config = dict(
    num_hidden_layers=11,
    hidden_size=384,
    n_experts=64,
    experts_per_token=8,
    d_expert=32,
    d_shared_expert=0,
    hidden_act='geglu',
    moe_layers=[0, 1, 2, 3, 4, 5, 6, 7, 8, 9, 10],
    router_score='softmax',
    normalize_top_k=False,
    routed_scale=2.45,
    balance_loss=0.00608,
    balance_bias=False,
    router_z_loss=0.0001,
    init_std_router=0.0157,
    lr_router=0.00074,
    num_attention_heads=6,
    num_key_value_heads=6,
    head_dim=64,
    vocab_size=47622,
    norm='rmsnorm',
    norm_place='peri',
    norm_eps=1e-05,
    positions='rope',
    rope_theta=10000.0,
    rope_fraction=1.0,
    qk_norm=False,
    attn_scale=0.125,
    tie_word_embeddings=True,
    parallel_block=False,
    extras=['capped logits'],
    init='trunc',
    init_std_qkv=0.0245,
    init_std_o=0.0305,
    init_std_up=0.0351,
    init_std_down=0.0351,
    optimizer='soap_variant',
    learning_rate=0.00721,
    lr_mult_o=1.21,
    lr_head=0.0111,
    max_grad_norm=1.0,
    warmup_steps=200,
    schedule='wsd',
    decay_fraction=1.0,
    decay_shape='linear',
    final_lr_fraction=0.0,
    batch_tokens=65536,
    max_seq_len=1024,
    doc_mask=True,
    train_tokens=391300000,
    max_steps=5971,
    dataset='wikipedia_en',
)
Below are experts of layer 5 (counted from 0) of a mixture-of-experts language model. Rows are named router (the router's row for the expert), gate (a neuron's input weights, with its number), up (a neuron's input weights, with its number) and show model dimensions 192-255. Each number is 500 + 50 x the weight over its row's rms, rounded and kept within 0 to 999. Numbers have three digits each.
Before each expert's rows: a language model's description of what the expert responds to; "gets" lists some tokens that make up at least twice as much of what it gets as of all text. This comes from a sample of Wikipedia text that the model never trained on. Tokens count by the router's weight.

# expert 61
Sentence ends, coordinate digits. Sentence-final periods and the last digits of decimal coordinates and numbers, such as 45.71'9'2, July 181'4', program'.'.
gets: ".", "4", "3", "6", "7", "9"
router:505532441467470497523441533549608497589536558480591481497537543562501489507501566568554477467485539506546495479474598381507500480512532486480436475374539544435467563539500518481511530530440575
gate0:425421523460483471454613533464565479504483480444462449435512541521539520458579551470549601462464525398442534462466580414428542483547520558504453437522522556540475434487487541425507545619510501
up0:519462544548510558616438497505469554533590420500561562590488441473458552588363560450456396538533523584512526551596430559563497518518531449469571515534545479419454486432472511574535453440458453

# expert 0
Year and number digits. Inner digits of years, dates and coordinates, especially after 1 or 19, as in 1974, 1829, 2024, 35.948056.
gets: "9", "1", "0", "2", "8", " "
router:420555451413475489483579461518533466494507507518658424526416492484545447480571542595479466455548493583427504477513548437490475530525559469513493565472583587482529533486453539500415549514475542
gate0:537457599526443474489532455492518505511629562441499488565464442570500542579589440507416526436494525474497519520411495515486515503431521623572590464497407531490555417531576605525459525505501541
up0:472416591526517523484517520427578541502532466528505520610467496475411526470487507461389596458554466526552435461454526528422492609556467501517506430474371518469540516518492513469540533484440560

# expert 18
Final digits and units. Last digits of counts and figures, plus units, month names, degree signs and table pipes after numbers, as in attendance 11,287, kg, °, December.
gets: " |", "6", "7", "4", "5", "8"
router:468486521419469541470479501565561509525532438512501430539561465485542473479508537558491461433426565527553494476419501412597501553642460460536576407454518525475512590414407570496575459620448563
gate0:449442519523405536517469499476390501496470465458545393363544543516477397487518491542506460420523516458454446526588511542459531395473570580501577466539458501490509503552546453481442456430547450
up0:479576441534549514497460522502523511497547517520540548662435442509505610494460494489506514598534478480564515543552568439515420584563444511565508517473590507556476506442511495551487506576586523

# expert 15
Determiners after prepositions. Articles and determiners starting a noun phrase, mostly after a preposition: the, The, his, its, their, various, entire.
gets: " the", " The", " a", "The", "s", " his"
router:463456477499397480586524537463564520537577487486522487512466437525512478484568550555594368437491474610531457406486549478516526568488488464458525471389481566502581524477526482483430527538574497
gate0:524508542474509483664537464452508481551514546558540521478515350554524411507451434465452426501567613490563433524531529522484550463522525492561470494440539561476471487473447433493566413460509461
up0:573539465442518539469533543519542393502524483530426492525376530385501510483534535556436529458404473477500547507517526528540511487518484523488446526570453477498588568546516504505487538546480516

# expert 29
Appositive descriptors. The article a or an and role nouns opening an appositive after a name and comma, as in list entries: ", a football club", son, journalist.
gets: " a", ",", " an", "),", " and", " A"
router:494525512458407468520504522448560461529488540436488446486461486535534365494561535423542427512486572541477517430413525468567567557513508461519535562491469576535504588563497534556503538547470498
gate0:507562509577575530508433493512458466519448389505418464587628480499384449421500447433509498472436460525502470511457522605465435433491566469531468435483540454518537572565495579490581490473361394
up0:479502455597477481525481501603454497485549354454540454505557471444576508478472447514515474507490457430554473529518542478477440422456499584511412489497512548495509483471531532549527511452542445

# expert 8
Infobox field punctuation. Colons after infobox field names such as Mayor (2020–2026): or Order:, plus degree and minute marks, pipes and dashes in coordinates and tables.
gets: ":", "°", "N", "-", " /", "″"
router:472498485461482480528462475594601534482462554504535428549482488443534507514475531521508558478488489511517478450520525413519545600457467530519466512483590549460512649496462522534515508571481453
gate0:551584438524466484471504530432557480532461498491411478511513486503457525464560503526490538479491501492542435460449481468522405555530523526443580497501578635455567450417461549557512483470530388
up0:456493481458451572479486468397517526492435491482485544541533469454520500469501553510450474489486476476426523584487425471630526495508580500517551422530457503514528464476464486474538482519571500

# expert 14
Digits in scores, dates. Individual digits inside numbers such as tennis scores 6–1, years, ages, attendances and table stats, plus ordinals like second, third.
gets: "1", "2", "0", "5", "3", "9"
router:541454473419423497565455500462550553469542488523572450509577552559444455514552597571512448393445505556471461450490572461513559507613517429498571495466541586514558498506536542489484555479480521
gate0:604474472504524509550552472523581399485400512516531523486632506559434566470468544469497426510449480423463502547525501573515488559504531445466512517508469462544430430381472544570445518523583442
up0:506503460518485470427472471465492474552471515444537409507625485529459517436618518571438479498405441514544486556605595576496464501524529565431447453522449509497490439529474532521583596571571455

# expert 37
Verbs after subjects. Forms of be and have, modals, and main verbs following a subject, such as was, is, be, had, can, finds.
gets: " was", " is", " were", " be", " to", " are"
router:496513497488402540514518548557554516524471433452543463553517536521503513459503596552495298469518475505465543514491526522503556568519441459554484480440600509474553542475470495599489600491510554
gate0:540511444559472450526469590630553452507549562483469490536440523512563568481440570551534494510527436501569530516428538537412579551417523553558504555591465499488457482560514641533525541452433588
up0:440565397540448547469407526485458568533548517523486455530518479493502506506442434550487585500540447459477616453450518579459625493433501523506443546464536550545509431507536499543455515507470527

# expert 48
Infobox field nouns. Field labels and relation nouns in infoboxes and biographies, such as Doctoral advisor, Nationality, Running time, sister, career, plus following prepositions.
gets: " with", " for", " by", " of", " name", " career"
router:502519508451501521535526507505588575497493487372512467556514483488509442470524521498461484528506491461498480486530567429580543577526499382473566495394562549486524568449496563515502534564476518
gate0:510519477442541492505418462486476464573532580524490459507410485530546453495550461463439460484459521525511502577506422377520365509525447433558467539475584492523507552420494495566524470589379472
up0:535555489490568403466440446506457465528445593521472526529427487515569508480469472438413513478569515532447513471521522397489404602547513538506528469500604497510580468494536504563608475489360387

# expert 30
Openers of quotes and cells. Opening quote marks, $, # and the first digit or letter of a table cell or song title, as in "Get, '55, | 3.
gets: " ", " \"", "1", "2", " '", " $"
router:488502452499498455485467487520556555436493465530540362517485476486497530461497537508546439437448597529519508412406514463472552514566529406528498553500456508487518577517463501572416509489474580
gate0:576495465513479448442541544556519407527508427454440568479513501485592530514492423562466492461504451475512403543500476493615491522462542484570492450561405573556566395516426497470569419536583509
up0:561511494492427416468509513566459426479486470478406520500522514516599516495436430554509540475580547537518408587467416490645465544462603468565464428527413579491498390480415479537478414485565538

# expert 60
Prepositions and articles. Prepositions and the before noun phrases in running prose, such as routed by, district of, honors with, son of the.
gets: " the", " of", " by", " in", " on", " with"
router:414521520499425517492511476525606541549535534446589464471547483537524450466532608537519424476512520574558471472491520442560609580517469500455532460447467547545555546405438487446513540522491552
gate0:444492468502429508618487473483459483548373509457398528534444505492555445470469464460482599531518504413456524460524488423596495521479609475534444526543528506472439494568572488458470503500513527
up0:523479467474516506536570519532430482481408508556445522470557582564598577413513541469530536486570553446499478491527532412520530618482551483486496502598504478502572541459504539462470492540438454

# expert 28
Digits in numbers. Individual digits inside years, dates, scores and table figures, especially final year digits like 201-4, plus century, th.
gets: "0", "4", "6", "5", "9", "7"
router:486489526489500450502472511467599529507491434497622479500536488541488490496509607564523489406452586575570486497443563436547513523637458455471561511428563516513496555465485526467444582611463506
gate0:458508452542526509526522494528442540483524442352496407479504525476557471510516479460552510480488438465458520547486484492516338492507508477498532512444537618505529512609494405547507408566590476
up0:575473540424451500499556473455440575529354610475513563430443509467543534484531558494486559469501571511510431565459518499469473478510471510471483569538507445544524503409531439510448440422508468

# expert 51
Spaces and year digits. Spaces before numbers in dates and tables, as in "March 10", and inner digits of years such as 1828, 1999.
gets: " ", "1", "2", "9", "0"
router:458511477464478553550559511480536461507507488551563421528486526534491473499571515581502401420524504607502494415486591487515487586520532451561492513493603566467522510490520508504414559491463475
gate0:500508454518612650477490469447492529532547480462438588530517523486522465494529552479458366462576573422507546479470518582448467588550504470565535417473493496481442514469481485481540481594515417
up0:450497444458414577516386477474526434557605461485500462476481544487575438483501526390545532483490481507478527475505441431549487389420496591495562558452565551546481533541502454484599557518557455

# expert 47
Numbers and decimal punctuation. Commas, periods, digits and % inside numbers in census figures, election results and statistics tables, as in 11,907, 8.2, 88.34771.
gets: ".", ",", ":", "%", " and", " or"
router:461498443486422453512455485592483565551601550485528403522483445563474507526484487529517493446543544583499537464508617420529502531523455462514492444445522545548534517539455563469515566505506598
gate0:564491588478519465548524517513481615598452498471557414488586606554440482588535485378522490503477557486545500482553541458505485552499481477459451512435487487589448441593416550524554567489503507
up0:512451572443454472501469461570465510510429399552448426415519550490520391545520456422487502470516608354503451474551531477374438594488518479444421474516457529520456520462480487458490495495519451

# expert 5
Sports and career narration. Prepositions, was, and possessive 's in sports and music career prose, plus nouns like match, album, season: won his first match, for 1944.
gets: "'", " for", " was", " of", " with", " at"
router:502397546437452482482470546541571589507574443438554512508506480610446478466582545496506406486558473467570567413497585374545562548484512437487488577489496534498496481455471559494549458554508511
gate0:522471425530443491417534494506520452557546569478560467472443417498524521508514370454465449377537567441529492503565424524445458505520498506580440476494398525442447558508518558546547530458427540
up0:424582462474468515584504515515497517457457484625483546574617430575442533533473556608511538528492392586601543448436565435529498482458532512508418574568485523558535539456438557484500519569487499

# expert 62
Periods after initials. Periods and apostrophes after single capital initials, as in T. M. Soundararajan, N. S. Mani, O'Clock, plus ampersands and spaces.
gets: " ", ".", "'", " time", "&", "+"
router:528489475508423513494551541580518519543503516509573437524472548590490470496552514549503469467492516518540500442528566444569490587513487403460510509454564612491532558487555498496496531484536491
gate0:491386507422498512489418438538553497445526525530447451582480450513572439471400520492468462481489551556479470422570552510507522502459437498405595449494536505561460471591580590493544550486464484
up0:386461497535527448504523511488525522467479482501490520454592492561545485472516463480596534457504542543461604500455521479447531462458460499556449501452579523468570466444492530472527401446582486

# expert 55
Prepositions and determiners. Prepositions and determiners linking noun phrases in running prose, especially of, plus between, about, during, their, such as place of publication.
gets: " of", " the", " in", " for", " to", " on"
router:442477468458439474533585518470565521478569493487571426515565505517520510486576589469549414490482501617573498491516513448560514523469445499409521488457492553515525536445472530484499521509543613
gate0:503453510610460472530508504537415442539418514549536422547597553527421472503560462429443476580464592536498453526470497443591444545493506575466480496481609515579485461571460472484492487499416461
up0:444510555545426464577486563490482521423534485552587471421513585536491515494502518393403510444512503544536471554545513474464469472546501507378417532526560469448594475519479499470568528591461394

# expert 36
Sports career verbs. Verbs and nouns in sports biographies and team articles, such as was, played, won, compiled, college, club, Cardinals, W in results.
gets: " was", " is", " were", " had", " played", " W"
router:487468450441424497567404551509513585593528551544520444538472471541424467464508527562408482456487471481506414454445582530539575568538469391513476565448490503545513473527440525497493456533536528
gate0:430479502471455471470559477557537500436535474453507440419541512526557547487442598465547570537459506539421435360498511557412608504415415448595408548455575530466555520516532498517560501448485591
up0:448494552502473495442478495518428509554559587435527467400497504489494449501533529470508476479572559490427511436393518515510557503404571483617453578486604568495496423524509413484524540516449477

# expert 44
Closing brackets, line ends. Closing parentheses, line breaks, equals signs and infobox labels like Release dates, Identifiers, Website that end entries or headings.
gets: ")", "\n", " =", " by", ");", " Website"
router:502498494472462567536525437483586487546452541480498453517532491467467440545464499595506471550519507538459515434456561481597587531524512495449489521489639586413549576508424601518451434600467465
gate0:484494502492568546515498446457426534542422480511431600500512468473563432461414510476505480490433553467404579499443493556469484555539652473525498531487513530542490515509449521410568494389484496
up0:550482516512541444517479471469505478483491505529363504596443513491520492587523548448522535459531561518511420515461531516528391487550405568522562594465528549398413444516535468490525601470563535

# expert 42
Sentence ends and joiners. Sentence-ending periods, commas, and, or, possessive s and hyphen pieces, as in Young People's, shelter-shed, semi-final, closing ")." or "."
gets: ".", "s", ",", " and", " (", ")."
router:492488551412506524581430524535512546467514465502537421525514538449469466527543554608562451510457518490572475459444539431509525566599487489517433601360489579474560628540408519491406526528528501
gate0:528489517617488540517447505565502476556519538449536512465540450476504595549536368632510510591436515502564474422516528461438488449596448520515539556512500541465506487578468605473433570532553415
up0:569531485605496451500557476456449508503430519461556490454472548543493607508550495569433504524513530554493520493544549402485497524628461533513435443450606468512451440518536420588603438555415496

# expert 22
Relative pronouns, clause starters. Relative pronouns and clause-opening words after a noun or sentence break, such as that, which, who, it, then.
gets: " that", " the", " which", " of", " who", " The"
router:479463432476449525585521474480553486574517528515591426547498416566488559486549558570589464473487553598534574438528551454570527541482469358419456501483514584545526564494496512568521456511485532
gate0:489481478452436487521570573622453440525521546450515540492463537447539524487486503533593415438497484595440459569462475534546467505457472587467516534554574479501460447476462440542481483520560457
up0:487450486550553581560452453575567425508526459495472489467512587543539478463547480476475522584514594489471488551504460484576492442553506450494454478476480491505535525455473587530466438483531457